config.yaml
n_layer: 8
d_model: 448
n_experts: 48
experts_per_token: 2
d_expert: 240
d_shared_expert: 320
activation: "squared_relu"
moe_layers: [1, 2, 3, 4, 5, 6, 7]
router_score: "softmax"
normalize_top_k: false
routed_scale: 4.9
balance_loss: 0.00768
balance_bias: false
router_noise: 0.05
router_bias: true
n_groups: 8
groups_per_token: 4
init_std_router: 0.0346
lr_router: 0.00129
n_head: 7
n_kv_head: 7
head_dim: 64
vocab_size: 8192
norm: "rmsnorm"
norm_place: "pre"
norm_eps: 1e-05
positions: "rope"
rope_base: 10000.0
rope_fraction: 1.0
qk_norm: true
attn_scale: 0.125
tie_embeddings: false
parallel_block: false
extras: ["capped logits"]
init: "normal"
init_std_qkv: 0.0251
init_std_o: 0.0
init_std_up: 0.0251
init_std_down: 0.0
optimizer: "ademamix"
lr: 0.000316
beta1: 0.9
weight_decay: 0.71
lr_head: 0.00618
warmup_steps: 271
schedule: "wsd"
decay_fraction: 0.894
decay_shape: "linear"
final_lr_fraction: 0.0
batch_tokens: 131072
seq_len: 1024
doc_mask: true
train_tokens: 675600000
steps: 5155
dataset: "wikipedia_en"
Below are experts of layer 5 (counted from 0) of a mixture-of-experts language model. Rows are named router (the router's row for the expert), up (a neuron's input weights, with its number) and show model dimensions 224-335. Each number is 500 + 25 x the weight over its row's rms, rounded and kept within 0 to 999. Numbers have three digits each.
Before each expert's rows: "mostly gets" lists some tokens that are sent to it at least half of the time. This comes from a sample of Wikipedia text that the model never trained on.

# expert 44
mostly gets: " Museum", " Association", " Institute", " Hospital", " Arts", " Society"
router:503493529515505524485460540507442501483503510494478531502539541532502516496477534467496488498504492481488486471514507511448530480510484502485519503478525470558547495513495473527515489525495445497505446479492508470497487478443475497506528500486484490507443515488491484496472482464553483530447530453461506477517451495517494529522494486478
up2:508497502510494507513480481532492464477523514527524498534516505469529481492546511508557493512538450492547488503507469429510435464514474507571497497495489532512533456499508495496497479537574521504510522501478499509520483492540490555531461495498496464498508499526456491504499484486500484507487500512533516499496497509481468497531514496461
up3:509494489544513501494521476486549510465480508494449505462473502433515499472497514501489511499518506491497466500528463527486510475508500514540482509488491515505518484511531491504484522506479511505504529532510543498483528519523513501489547494488486493488500523481544513506508485487478500506518499496498488483505501515521480496478495526512
up4:498481512494528514514501481522533505532541503470499521486503480506522511546505506467497472529506504466566506484513526513496472500502531517477522497511541514551524453498540465478523507416499533500471473549469470477453491505510485464555487510535475449474475483509497501490499545516530541486505465485526562503476489533517497519490498500499
up5:502492526468476494493483499441529508502527512462473481494495485444528494487484514532484494489524461519452451488477492470436502513494509518541445497496496507506493541467493512545481476522509497503538489503461480458501486559449483542517514504542513511488523533488427522532505489490512487499507462545499469510508457514484482499498494489499
up6:515508509542461435459514496500548496562495486467493516493494501496509552443525474501487504548528506489504505473494474531529471443468488492519491483507472487488455503481506500508448527434503504498510494465501512513532457537472521492497542519512489508469501517512530521487498532511488486502486506503552527453501527524508486534512524502509
up7:451465502498488535517519498516466535510459502512476474524457442508514524544513496516533551510503496485528510486503477495516506457543479512516462501521564539504483473484530548501493515489554495535471510449533552548498467510510464467513513463503517531499507500445531487517478467446512467495522506482503517478516530526502508534523515560508
up8:532554502436523514506489507515529515515507500519463516461509487483502500502510482480506463533515494511520515537508523511485529496464560517490505522491498521526488536524505489467459500499516513482491535506502511494493489487524446511468474501504473528534513494488486467497490497504486492533500462540458501520517514505558464499496472535516
up9:522455461533457531486496465442476498497514507510523496505537514483510486505541521452474457466505493528477533534499483522527487531535491462487480531511503466528527518489509517436504549476515497497467499487511484470492501471536462513473493472528530487490501501507506485487496518500482502526508496501495531523471503515510462486527469460477
up10:549475504544448497498496523505529502507493484538544526481486498469492529464504490471495481520479499537474480541488507548490539518473502505480463529491491516466497489512470514532494494466492483511477523468482528507505469495499520495478497484470465515505519469547482531532469564492561523483484488498475564506503482481521531509518485474496
up11:474547524505491495502504539524458502513499462490493469526487508526504494498488527489483531525468505528492578507483504475456548460481483559493500504478442515478494505468509552501489475470523502483482449481500483482495468493508534511480448477483488542501531477515515486508490474487566511531498521463502547510521481485521501508527500540476
up12:491522452565491483482505540497513516498516452534516514483507481494522547475526515495533511496504498476498508509442484497478482495497452521526490486474494463495466513490511506445472492532558499530503525432468498494528458484508520516523426487499460503513484483491509486521492493510507518548524528490518500504561482483514487480478501483466
up13:527524494489533517459509500497507516472479513515468536471474479517489512463468475501493548500493532515553524503529489508489472530456499528488513502512467500488500504503495481501473534483500536519469548520499485554472459514516541477539505540477474458485506567532510520516513482477509486514518487514515493505459501476482492521455500509497
up14:515513479459523491529485518496529498487537493484482520497515492546526484463471476519516519516495485471500489456463461478502527565483513477526527499495500543457483523493515505543441498509510488511473497499498514525500451452514489502526498491542546507496538479491524513493498492523506485521509477506457491508464497524543528517540527544496
up15:561513507520494472492455523470509497521483531506530511498495543545509494501480488531486506500485487442488441529482410499481511424509510483512526502486491501471482479489507488518517474483494461506524523502508475505456440544505494534484477531460569478519494475523532491498461506496474474471467519529515553471453509503489490495550499510469
up16:486467533522526551480506501535505531474500504472490519549478514511544538525495455455531502512484501517494516482469500524511521493485525463487454476483510491503451497519508505506471519522507505505514524525537547519492478473519520465520559477496498496504499540460479535483521492478494493461517491525512502508500534479528528432481425511494
up17:504488530552475522529479530568474495567473465518485545503494509503555543523496490494523505513496516486519530486481495498460501426459505542512466525479485511481497547445512501496467473457510496490475500475497505489500433532538497490479508505505479489520520496495473483499511503547493493505525500462492506496439467462512479534552494493441
up18:483493508476494504522495512455501468493463537474522469498518525484503472505512507468499466528480512456470535512535514509541519499454515524546471520504487475501507498480523516504493528519508543492470506503509470512466514536496510513519535494509510496537511524551485542460511461466557505442496491519486502497519499537511505483487464465491
up19:443455545512535433475496501461528508495526543524485502540486434537539517505517505507503462472508514495480526497507477479469494519467525495482472500543488503439495526491496494511546519505478519518436484487534505508488507504472497522488498503525513516505511512479491483435463467470476521475463514450508496482527475492501473484475486521479
up20:454487507542518502504499518465533491517511532497497502486528513479517520507501498486492516494506526524527500511501487446473489497510527546489509435485512507453490562489469496532501533483530513530507515490494507526487502467547497492509537486497471507467466485494482463474489548495506476449487505527502512496498483509470511522526498459500
up21:547520490467502543526443470523475472513466525521516506507478478461536512458492498522511495539486504508492512460499473499501482474489484510549490525547496525487479513453477503495511468510528487515437518437499516513498480501548472492488520467517551511512500506532473496516498472524480486487472532515506470526482488459466501482510488498436
up22:497526514468500495486538448482455473491507463487474505481498469470536505535516533458509525489493540481527464541520511483470517448484501486495463512523493563504532514485479491507483504533474494509504517488522526478488468524490532471520488497509513525475502524495497461517527544484487509480515447472479475508456477490516488516484527480517
up23:456521518503462511532459522528469509495499488538527513495521522483523450481538519498507496581523517503515542524487470497435494509500493525511503486523498520519509535509504557449511497503528530482479481518456497493474515519549483516571513519484513505499478504467515530501515525523484459512480520532464536507499522491495477512503561514483
up24:505505502488530530471477489466507495508437548464563507485497459505502473488505469515458445448520489491507468505481490494489490500478512480503477469466476479468501517454480469524448518480489500488494473491506505527519483526460509498513545490492521523495518517473505527532510516489520524497487502507547457488431529515501509494514508507463
up25:483477543493501473536474538537506514476497517497509534505458488501525505541494475521528481529507487452488485484497518453519520465502495550506483510516508498480502513486500513491530490507553502515489480510542513508478477486501456516487490525514505507527457490433501530496501535496502480513488522500479528478497468511504459508537569455526
up26:491504481571516544493515481503463546486491496508509494477540508490533499538488503467524509478495490470480522507498471482478474491542503490500472484504509464532481529512556532512466524453503478519510504501520520484465530501499445444487506512482487497536521478497475530509515502513461529510502474521498489465505492512511487513443494509488
up27:477484517534492440474448530481526536495474509493493523497483497485531500504569481496494516518536514477528502506444487479487517479501495491481488511470490519483524501499518531530501519551509479513523456403504499497516462532504488512465492505510534518466485541451540529483475501533531512481496496482475460529479524494474482466509494498505
up28:496494521505514497451510500507523465493504531527499492522521507531534484467511466491499518509533494518488451472484443516535487542500475512494529477516455513523514491508510523466488525539474502519517540490517529502504508592471484513553506522499493515474499522533527492482514543506534475489507461465484484484496523459477496491496505493471
up29:497475530480522462506526543477528488476478542536549465509508478485506524481471518527533515482507499538492454486493519490514520524495501466463505479524461524463543480507512518488499483481473486513487493502495501474472490512482500472514510490476496472525467490504492502492519465485495545488530487498502495486508462508482440469484423514491
up30:512472467507521498510498472501471467537522505472504545472503475493551528460480502520522524519505535488540531515463493511501513519501509464535498480570466556508462483470516501491458487484510503518438503519509508490513484508538508533510517493476507489495488492475539501511518515474445513483503511446468446492508538534487497519514496501468
up31:485465508564549456524543499494515490477495517530549423521511525538484530507467494467540550495462526492518470492505507516519524487540466510508488504492467511448476500527488481465485506480538500503493543500543492512481506506536500537475516483509514522493494476467477502494488504477488504507525496447502520528442503467505515480535507498504
up32:506501448562497471491474473513488513505528522501492471494517529523512487526489454492446552526441524473515515491508511520480451472495513477511514489495503495526480480542504506495469472495528487510508520489497461470438492473498504503538498500528509525501471486512538540448545515531519476531538519466476506490535492491528492518469515531532
up33:504473463523529471550521482491491479548518555556505478509496508505484557451547480531481471473512481521504505503503515510450525512508483499502519512508477531492455482446476533479475505492485497499465505440457473512500503493531519496513517464502481478490506508483480548479481482482510535446517501470525480470504510454504482489496476489496
up34:499470503517496488503470544493491504485498485513487489486500473539506557457498490524485506488486478515479521468471460446473471453478479548498518484514528512466508463515519506519475479530529481545513523537435492497457458528475502496487494477500490490514504478525487457524489505504528516504551503502494501490518503530451453474486517527542
up35:493462506484499515522446476469487456500512462480520514539509511499503445506521527522493493512485493464546512516521531430485456527508500510548508498521482532506488460465520482502463475475518496505483519534482520467448508493511518481521517472514506512535497504532459495513494512513476503512506513533527533488550511484517537463537509537493
up36:498511492480487525510463463485522496494516497459535544516488506467520483525535510541487500490469524533488498531527444514494513481521529551517505489558516512514526528483499538504519497499531506522461514538509547549470543472484507489512466479483482491510496476497501463515502539506492515513500535506473503514511491545475539458526451542466
up37:494481511498496497452528528515447535536512566493510507476485443480508496508505541509468463508492548495481517546582468505517462515457500497498514497489491481526462502475469476478493610509500534492538470466508489507465478530461499455481545514498523518500489484532508482528503485499523452501510563508485487495492496516433492454509471485471
up38:486496526496504519484503499482520538513483501535532524488492465464501462499534488528528435473538495479510511529482549513494496509461517528513501496521495548497517512468473488522509496533487501495471502489477527483527482510497516494490520532529523527453494508503524489525525463505521481541495477538514518509478478525498487518508462496507
up39:506494525542502475506495480463503479446544489507522492511508500518498470478475540511503490500490515498517518497476524540492492519475508565510555533519479512519485449496530520489494531490465479537449509482497482468520501543497501483491506466472502482526517539540537503468489462483452560483533491471543510569498503469502481512492506512484

# expert 33
mostly gets: " services", " children", " works", " students", " groups", " areas"
router:491470507541490509517510526481493480505509504457427508458510484516476474503480498487432525501477519452465534524494514525491493479495498481480527477511524476525530531542496454451524499482504488512461475485538492499494501489465513571489507516524507512521485475513494488471493474484500483512521525488430467494515537460484516520503525476470
up2:501521513540511460512498494477528511494537460488498490502493469538497536506525487508500508496504531547511511518521479496539486498505518477463449534496458485483462505481513548456505462505506543493532531499492493535507521507468485508477468490488528453484507479483474493493524476498489511481515455482517499536472495517533483507483562508535
up3:505505494501519516527512531509505495525489510491529538531535490478507489520514520500512499560474474528518514486507481499485510490547506499508523458527499471468493478454498524548470499495498534490488570519474535506478459468529521494490518490508528510517505522430486536513540522530523496498456528479518523498476513477517517493477465523472
up4:498480509555505493518463513496504501476487502489481521483505473504504518495524510509496502509494504534497544541449492495486498491457525493502483526483507482548460529499494501487478503487521494478502557486469511490492521458491459523502461512480498515460517499503508484525485471459548533472463521523511459483525505499538522496466495503509
up5:490517497529469478489514526480502503460438510487502504495489531513500559526483522511503481499491549537526522469526455540507497463454465510494490508496470506506489463467496498470488489480455457474516474508492472494496535505479483497486516508501527491511573522492487531480515509474477521512510508466500525531509467491519501493489500508468
up6:491508509487530514531504477513500498453482461484501469511523520552547517507576524536451510525537468514491520524485489510499505482512530516460496508493522479509534445488522483517510505504545479535482505528514489471501543506534482477504475511489474512455544506469498475486470483503529509498492539471462505480498498516504467486481546516483
up7:533504454513511520532510525512535487477448485486499515538487490491505503534505490522501502516534505496537531511492435519498485461537528510489505530463493518459489447511474478488502458468498491515510468478523565512497524534527544509512464507495511497486513507524490491509502566479513523517478505555504565508492490475496480524478458535524
up8:507505480482491538495521522536509499500429482474511518504515504522496552511482467543510494462479505510473527519463489510483553501501466520509507503525487507492504472490501545543543491438477489488477440510496523473508527505537540497498493509545521510487534486490470444501477515539493479525485456510503526493491503527533517501504521504454
up9:485508498510484553505439487494491503529460501490468493478494521508520501494474474508554479511486539485475538533473497486512507505513473517476516425490549490476519433494465460472466513547498474509552516514511508499511470504532526418525477505518494486496501484508517519519533497478545504468472516509504514538482505456514515487556468499464
up10:488537470530505525481483507464535503507516465525481488518511484482489502482519533465505500489504508564516517485503450512459535479457545508520464511542528529495478441519497480487496490506501478496484564511505456484485531481529466507468503504506493421454480482546498493517493462488533519505578486504494503476545542492487547487494465473498
up11:527526504577507509539532498462523482499519486533497519516470464523482474506491537480511513477501533493538528502454454477519519454484497539458483519531500489492504484487507485490508482508524520502495504491516508519499536482472509518494469513484505473508518485490512516524549505444479499499463494451529506503493521480459495498535480541527
up12:508482494511480493482487496486560535496469460505481500496483507529521515499485501517528514517524489499480455531565511504496506511470522491470454507495519488506470522519502487477529482473500497483525542505534469536504493494448494541540491532505530515485551488498465518484507506518497530501518476477537521477443537521533472507535521462486
up13:514511444518499483528470478502531482524488445495477525479481461502540461513525505520506525513448516497455532525540485476481547480536491549525523508510533520504485472508481474507517502472500503505503536490486485507494494492485511486528507507492513503509495501471545467523504470474469577492486518508526532490525486543524476508481503503542
up14:523487524499498469525503520506478512454478504522494491504514537536506501487525497548457535470528481503518493479475480497505557446501516493492458486535501543518452515530555544468468492504527507500505562502493476506481491478500472499508500493475503516476520476514506494491509478486453486520478506516497466486496497500494482507528500494489
up15:485505532481491501523528491508495486536541536524525474521486493443527487485541517480476498529494518501522479507519488495506502500551525534483520518523493532464464453473439525489492452508490475487463494486499519509480478520488507489500516498522462489499468550439539542541496488515478505476478455503460486497453484456514485471493454492480
up16:489522500510509537461514476539535520510527482472493486521525441530485493535480519518504462503495508539483485488458508509500503499497498474485483510469489473470476472507484518507505481522507472514508503524476536535465473514482496486490524485511508513509527591488549441496528496486519517447476508521505476514529549499470500487508452506497
up17:504533429498498493525502504513513488482497452505504517540503462539482535524512516550472448472487490531520508512526544508483516444517499486539437539487495547483516522482495510466512438462456550487497531497489530528498493517502480504509489512536483527565529491518513482502506527518487555493460482509499535481477500504465483505491544489513
up18:490499491494501513524447478508507522576495476501488497509519481494503515447500528463516515495515505490511526492511449493534507549438523499480501506551506539476523481487509497506468517480487544512482544491555507487510481584514508524568492515483506537511545479502517504466473523502486504527511478458471499481494494484494505500508485537532
up19:511507492499484500491465469499518502550512547478516491487454488473495515494476452482481553459499485496498506470503502491495484543484511497497468509522478479513535525527475486494505520500488568523499567477497483524509488506456465470530494506471518486478550452507500510500506556498462487508462470537542525515444502518505522512512455483520
up20:507474503497516510509501567474522498517455527486512539488485544468487499512537475496503484514513465485497541526511461468458469491488484519531481509505481467541533491510484471518529501507490512520513509516520503474521541514481501480509517539483518524508528474460486503530516460515498530495482524528523534488485526490511500476486510479462
up21:468521426481483520492488515506496527467489521483492508496479491496513495467492517516532479499516524513505474484439513513477491505494517479511504488507446504512524452479498492514544524552498489503497536491486481448458508519491508457542492543514511460471514461479480546511467475504507511490524517523452496471495498518508450525474535489533
up22:513490504471507513530488476571518482475522456510510523504491508508512499452452494496482502535467467478487441553523502487438510537506504533519497482483496499460465540491489532480466536503533514506505493480483490450491527427541518518507524508501495508495525510490522508478524462540526519510543551497508489511474489544498511505507489511505
up23:490509494500491488503499494494551503542525500505539436521509485466503484451467459476512488498538509534510517497508498482542528480507478465493484481511502517498493495479514474525507502477483498460495528488513546518491522540489506520540493486522532499490489461500528506512478489506477504464517501516514524480486483561568476520536478470470
up24:503490487557506508466485480484508519497498507468508494479472500535487502518498503495493487495513487468495501574451480516510520444525520514486496483451506530504494483485482537512491473544503506494528527467500500464495532520484456467564480511538500511447539493465468506512541530552515497510494521512495494529529489511531448468517484501539
up25:491530501471472521507530512498483481511478492493485478521452478497494499483507510542506534469492459505485502495487516514535516514504493516470516490508520522499506502489536494539511535494493500492489498466500528477509490475490514495507522518533477486504554530520497506513529457538504521486506521489483513468466493500513456499460500500526
up26:480470512484504536534452522496485464492496520503494498466513476515499498558523497547552465498484495502496556514499512494559527492483482549472543447440536524543517502501475498518529459508507487524514504474464463523485499482526512498501489488534464471484526501519531504511499501479506522497490489472476460494513507483514500489494427514504
up27:532496515521491482486469444490481472506525493508510469493527499504502515491517523531484497461512533545471514508487523503475532485494517473479500485512478519516505514496489497503539527502507501493481470542501520521496499497515491497543508485486483501510507521536537524517494462522491446469508531494501503511523481507524532492519535464501
up28:502503527514460496483518490448510540576474485487540511468503467504480476498449497510516495538465492496504481483486500495480519507526524489495475473538511511497528479506519499471493472527541508514484506500484473494472482468495521495461501477525522545529523506471506493482478532470531524480478539478519538507488502526468529505509542484519
up29:475515504517548443499506489504504497500482456492488510531517502477512523536523494500520505500489515507509487510503469503473525463482546480473512470507517553487508519513534545496489477539543523537518528446546505445477473484485496511464502490488445493514512515487527511466527511475528496526486492462540492510552513529485490479520514502503
up30:497508498531510461498499503486480523484527488501465502469553510550477521505486458454510469494474532481471492480476525493495482430507498491533485494515467493515546515494516544477503527507483511515526510483479527559487502508490471507531482497528486536526506490462503515548499498483516500519461512471505473516481477484511495480488528512512
up31:465526508483483490440480508496475520483486546496495483501489524532545533505531526483503491492520493515504451482483466505522526455513515477509439501443477474510524511526480505534517517488480526511475463476525531536552469525464481468529445473479485515487460541480496479502525497494489522502505449493538529486525509536550499469517496508485
up32:496466527507545510491510453477491486519518504534485519550482526539497519477473475442442510464474538517493502492479485472472525523490523558514521513537483476556452509496467512506484504478486472506508526470496528479507505504522485475496481480482524499531494514513542478519485483495542485509436489512503459501479484554496484487463528449500
up33:503541471477466507493480492497486494494498504493464553481513494486521529502498482501489465508500531495495505505506503532518569477518482503532507508492512506496504500491510481497463508520500516497477534495485507523502464520501533468543448522519493449515495523488480465514532479499556479477507509470467487526491479485489495505503517502493
up34:523496488493479508489469521493507514466514477480461517488499422493520473490499502499513502498536479478525516524496549517502471474470490495544502484510547511507535486493496482526520495464511549492484477516515513513498503581506493521513439538435483486520521518477494493524541506513524524515490500491524515525515505480493480509500467491576
up35:518466485538532474478514490511466492518497492490573518508450453469533484507502489463497516463507484510530525491535518484510469494495473545487487507435496507506479515485539522512508468476491481539468479538480519522541503439478486500487505518518516480495524468512503513528467482504485557483494478513545494507488489514514526520495495505481
up36:492501467534510500540486535504536526544478467460475483535497509444495493481444526518510505475532473506490541486509508504461598520465493507462533446477478491474513483484495494476500477511513498506499505455491528425530493515491493540498477489514488538482533512506474525516471493529522510489530506492483547502513523518517517513514513503473
up37:475486487506478483497515486456473481467450522493517517493490500498533521538490486548493494496493470494480468491479511457483493483498502473531482519480495493518531498491474504472492478465516497504522499468540542518520472516493474477478479465495513504524502508502513487531526500506492524478501461509490494487481478478506494499518499518490
up38:538525522498534493540484524494530486475503540539502498498498498467514482519565497518504481525519530524508433508540491512511471502520510500492460481514488548463492447469519523531496492550478526458496535456504496508536469483520530480485500520467531513480504473483517507504505546509523511517500541482537498486484516516514513493527460492480
up39:500480513457501465503456518481512478470479553493538491474533457511545516546548551560495503515494472498516482493500522465539514505490485509520488478535484506545502450456520541552555512490540495500509472478495509563492536541504536505497523515452464527490489529505512478524478567485501484491509491513515500508468503500522511516532524514479

# expert 43
mostly gets: " fin", " interest", " attention", " unit", " hair", " industry"
router:474497506535476539466470515462499453499504496456445475456542502539504505481496521505454545528483520488509519489480542559524525502508503516520518467534508509516456499515494488478504500454484482503494493498531531511477519515497490543526497513504498505449496491522517473485502497533510468493469479541472479509490504519497532514497497463467
up2:499488478494522489522530513486467496508521524524542454506492495513516467507497505509487476495502478514561500492473501511547475522513488495483446500530513520497500476463482502461515519479489487522504487516527447485486487473525473484493492495505466496520491516486494536515476524516518477515486517478502524458490465516473494462520550514453
up3:512550515502485506470513541491503498488483480492504486508515530507479487520482503495504504515486520515477469557486513478481530514492486463532506537507520481436492457467513493483481493500488453514497495504522520497508475490485501512509460468498526462477488526489498502496514470540545445520528522472547534496479515498523454505489501521483
up4:502539489490520457514480520490487536496457530536486529522521454477496484469484472512502495486513449494508526472504492491489488472451469504514534475502481514510486497517476501498480490542496525473525512514462511483476526576474548499470495483513522465509536500500496492527478474451499483523515503510482513469496489434505487484518454544465
up5:515516529495508509520499493483498534488527471498502536486483505509523481479487504496506520501465483483501541499488490489529542487494479489500514503564545490517488526522498475492466532513505539529537519495471464509474478477521511529485546486469519543520478561490518477563448446453498540491487511493482519553495473526499500497549532511449
up6:501512474495490554473480514523500500481485558451514531548532510523516506510515510462494474502518497486531515506440463512515499471489526481530492469499524512511430524447505524520475502511508521503500512500499524548542501521460467523455501526526536484509531476490474503487505540474516516497544491510513487516468484509515538512490492518530
up7:484441511492524497503511533471506476452490510494480487525503456438503497492453517477483499458507498525497470471533495524508516504481514509531488515482469509567557482484524530483518486540480537498484506498515514498517514534521529509532532458505498436495497497513516499523521519528495481478522514514492475514474475515508495510535520496485
up8:461506540517454509495515502511501514515495483523467445486522506476486483489499482441503497514515544555556530519468491490508517526505505475508533529508512531492487531494477489509465484513512519508536534485484509480503515446477493524483529540507515460513494496471513484496561513491468511484472451482483524517519501509522513502530504503520
up9:489514551494479487455498537489496480445480497533484466530476528504578506487533487471480489531520472516514494454477499500513522471470544507485521492572486524485522499498459521493513486500488514529512449483499546489507500493488492459511532482513487496516497512482507474493479508547496531520471454517548508508497484546545485489514433490514
up10:521507527475487492444495484483518516534510517504529497496496520523514485525521550487511514494479517521520442494517469514487533487492523495486441525467520528555464517501483516450510507508507487497502516492491463461458477515514484542522505490553513498470456504474547529512491489480515504530533528477489492477481505479504488515515483480541
up11:495470510458508499550530487581457510493499522572543485508518477464473522566524494472509523517529516544533489504513516490551478491523535506488515459517504522473475457535523490536538461515515483512515536507510523473462490488523472474473465477476477523517460505499518488487531516526494534480458488484508470525491507465443512521489485509536
up12:490521521585499489490477517520492506493483520479525525495495473488511518483505471508508502522512485541503542497526518459520491513459508514494505475500516492493508464529532522492432493444531499507544504494505505487460528479479493526493528513488488488497514488466509525474497486514485547473493529482489505501469502543507526469521536532525
up13:517505502510528538527494496537488517523464488476533492465497510456506539461512507514556501523501500514512508486486439507481475515528524493511518513522504501475478490496533503524473498540506496509526531453468511492488518464502487521473491522499459471534506517509557519517442551541533491522477490467475486568516509520481499516531530498520
up14:544485518495494465501499547491494488520479471504534497500500479526483484514495453495472458486499508544485559501530499509511469478488458468503455461517544532497513479529522496516478455496498536510514473514509497509489488447451461486492455474504532527543459452503542499519465507499499468496476485493454501503535492492476471513477506515529
up15:448456517514476531506559514475504520494479529506515492498485514522507554493497531497526494459527485513502507468540518509529438505509498477475442504494503515512500450488487502505500562545494488532510560518480534482501523483477460454511490496466461517454494499523514480506458539523530497530543515492470497476495481499506504480503517495446
up16:496467549509536504497540465517532521489438521517477496492523492521504508466491469490493483501466501523487488475506464474523499492557480559494531502476471495467534471497535474477459503425480456497483467531511506525484509469505508519474458483526533463520520519528502504483507486537556514479488499508539523492522453535479506529507501491432
up17:544453499472527492494470521470520513520486458545508493505528491540499534491537498494484525516541515511514486504489510491482496476484505494504494485509494487544499508487510484467501543498496521515526521520551516537506480529480475510515463458495481481476528518461495519471469452490484511490517529518523507509500531504515535519547565501525
up18:525459490494477573541496545497468453495473506483523469517517524504506518491503514544523482520492529470496532438519498517494480480477533483544526509505440512516529487517469455498509512497488502504476503463516531509490470484500491525489489527472481476504473515508546523494459478507488469491492493486479534488501463494501491529525492495519
up19:524453516507487479488478488486539478464503521498492488483480544490508471552530474456516506490492425513535510512466460487507509487505502506512498447486530509508445501524465527544488493510541520510497521476489495516509472553512489530486514517491467517529518500491496488499476452522497524485513464465518497421496516474534529528478483528528
up20:519508461519541486500495462494463524518486485489454452544481532489500521492502465493526505493498516512523479520485488515446547528508530471446510507470474493465486490508456519488490473442508502515475496510489486472539456523441494495482467475491442477474532481505531514508491470534502499534507538491500511542495474500514542512515510494523
up21:523486533525518496483492479478524487536467511509453505512498493549503483484461528473544518476536483544459466531512438504505485494520516525487513499472506468507498522490446448514489534494464468518522463514492541502535469504457533464480524490459482483510528510509505532519509530458502467466520449470444481540517435488454473552508544506489
up22:518483539502504516510489530493506469511504459505521545466519480510482484468524478479507519532483529520482447483493477501510444443490481497527514495459462520521508510519578506513462449504490495507537482451479501491505490528504514502497510497526532472479484497527554498500530524475516471497508538493472473494568515492477478520513542543500
up23:460499477458518500495531473506490452560476506534514460510482491475527506485506488467466502500515471463500460510493503512488546470484496504525520479487491556516530498473475511522522482514479525518496492504502515512463496513539464513505503487537466495469500498527502457457492477497507495505516503514521462504482543526456531485467465494507
up24:505508528476485499487490473469534524493464491531466481519472496499511534478498488450496504430508519494540506504505509471508476495496498482479515474497469513475526493487495484535493482469477496500480495480475499532507503510541578507533526522534442491496497495505489524476537493556498479511518514487523495498495492489488487511525524490469
up25:512491471460502521476567514494438486481491522525457499490512524500491511513551504437532488474475490500537494509497528512472512488490481523483502516541490543503486469467491510494517504507517482493500535459468513463469527470480474462534497456516537501495502482460526474538488499522501527499492497506504502515461498471548518530443505489482
up26:526512459506509497513490517523491481502487518489482553548526553486486519513498525468477491495504514492485536501499498478514540540504485484472481504498515465482542519488508489472510469535511535520526526491539558521513497504525551483491461485484505479477530453514486502508523506484497580503518505479535531486482468509531525493512460512508
up27:474506488467516507493524480501496488539466498523479505484509462517470484508496513500569490563523503493492511500490531510442455474534495526497493461528513510473540531515482538480531457457517490510528496495534484497496542468516528456500501458530499537501512584488506509517484513529521494523510494480530474464492459505507496512518488462556
up28:447482517451515451526537492517477517504519448476471523476553538528503487536501490514478492482488495521497501517518487493536491497503493527508528511524535516465534491517498527530457427510527496501511469504451488473510496533530454480478541535523427501530433483452512542486495512518496480504506561512522493508475480553504485512507526451458
up29:538536480582488533477464495462451501485488471500499502539452536501499535459483497488499514478521508510483496494488521522503525512483506524508504481512527527490503502498485489493507521514505507505475473508484539478501479490506495458492519483478444503522524510507528524518510487540522491515503482518501557490492463506498515489527490508560
up30:462540494511475477505509504479496501516531503481523505466486522494507509479495546468474545498519509473497490422487479467443513469469524505519465488491509522494530502470547484496516519495483480502541517486508487507464470516499459523455469496517533489456501515465532550532514479512508494493495490480467485498534491528546482521532441506489
up31:508460460486491498516531464486538463539497495507473525465473525490502509517483494514580497497526497484492527486474502477499519467477487505466536501499509515518516514489488502456463480456512507496532470480475451541514500544504550546545512491479507461497484531494500524576503541479497508493494502514490520500529516502488490486504497508475
up32:524532481474484475527495481553553479469452520477571499488461495518517512544502498530530537497533532534538440485506491493533529526511555458507494508508501511491494489459461515481531507478508462512484539519478497511513500490512480450523515549450512510497534511489477539545499503526484493472481462505446494492487497473544476509506521478519
up33:513495473476497500533503503511536488518453489506495501504490484489504485513477470534504527493498519554531514492492505485502495530541484523472512517498474514505512466530507474537488522455484503503501500459484484510447494509545508499483514533529491536513494435500446521539518486525475502463524504494472483520503533481472520508501477479466
up34:490530479508512528494536527490498476489471446527508504511486487467498508528501501503521525514485558534516498496516536472500495491519488546490514557464526515514476480490507482516499490479519557503528528509460501504528504515493520505500510465506530482454536529483494487484549495517553519484466524512484462469506499471503487517483496520568
up35:494509519502514521471510516531546541513486478502521489531520494464513525496510505496485471514511507475476532488536498467521467508490512541483536537450457486542497545496532507502490465504532530533508491538478518478486502505522463498480494502538486483542416505468536503485523507507508481557502537473519489496501462505502469513519516510493
up36:507477560545513528494438493531536504489517536536517493496493496471498495511539537483501466521517472494504540548475499457475479534456525557486509527494539486515539463487478535502466502527546541505494477518483524475479495529484522496489468529472494480503459494524498521540522482541522507523489522521456539536551508507571495517514508505480
up37:535472489518509510486532502504464467478531438523492480475503479545506503510495550488541458501475486509524517510501496467493541535478512495489467482514476510520540532528510491511498549576509471484500502448530445507524493522514523509473494490532506438507441514505538478525482520497506510467511503533501510513505469488467555500496495525516
up38:494478514491511501512489491491526485542549516513501481521487501493497551510525473512469486499540504497461554541480526466468521484471525498481541484471482492528503394504476498539496515545496517506496459504494489468505465516553530510517502497462518458528482502514515486477499514487480493490525507502499506506532494486547514482552492505502
up39:493494489463474514533509506564473473488487503489476555492524501501492479512515485531535478520480475491510524538451482471465505505478512518487504493521531503485553469528478528492463516556514464485505499507538480467485503486534486489479509477478525520496494504513513485532513500476522501528477457463483509541479473466480486514494482482515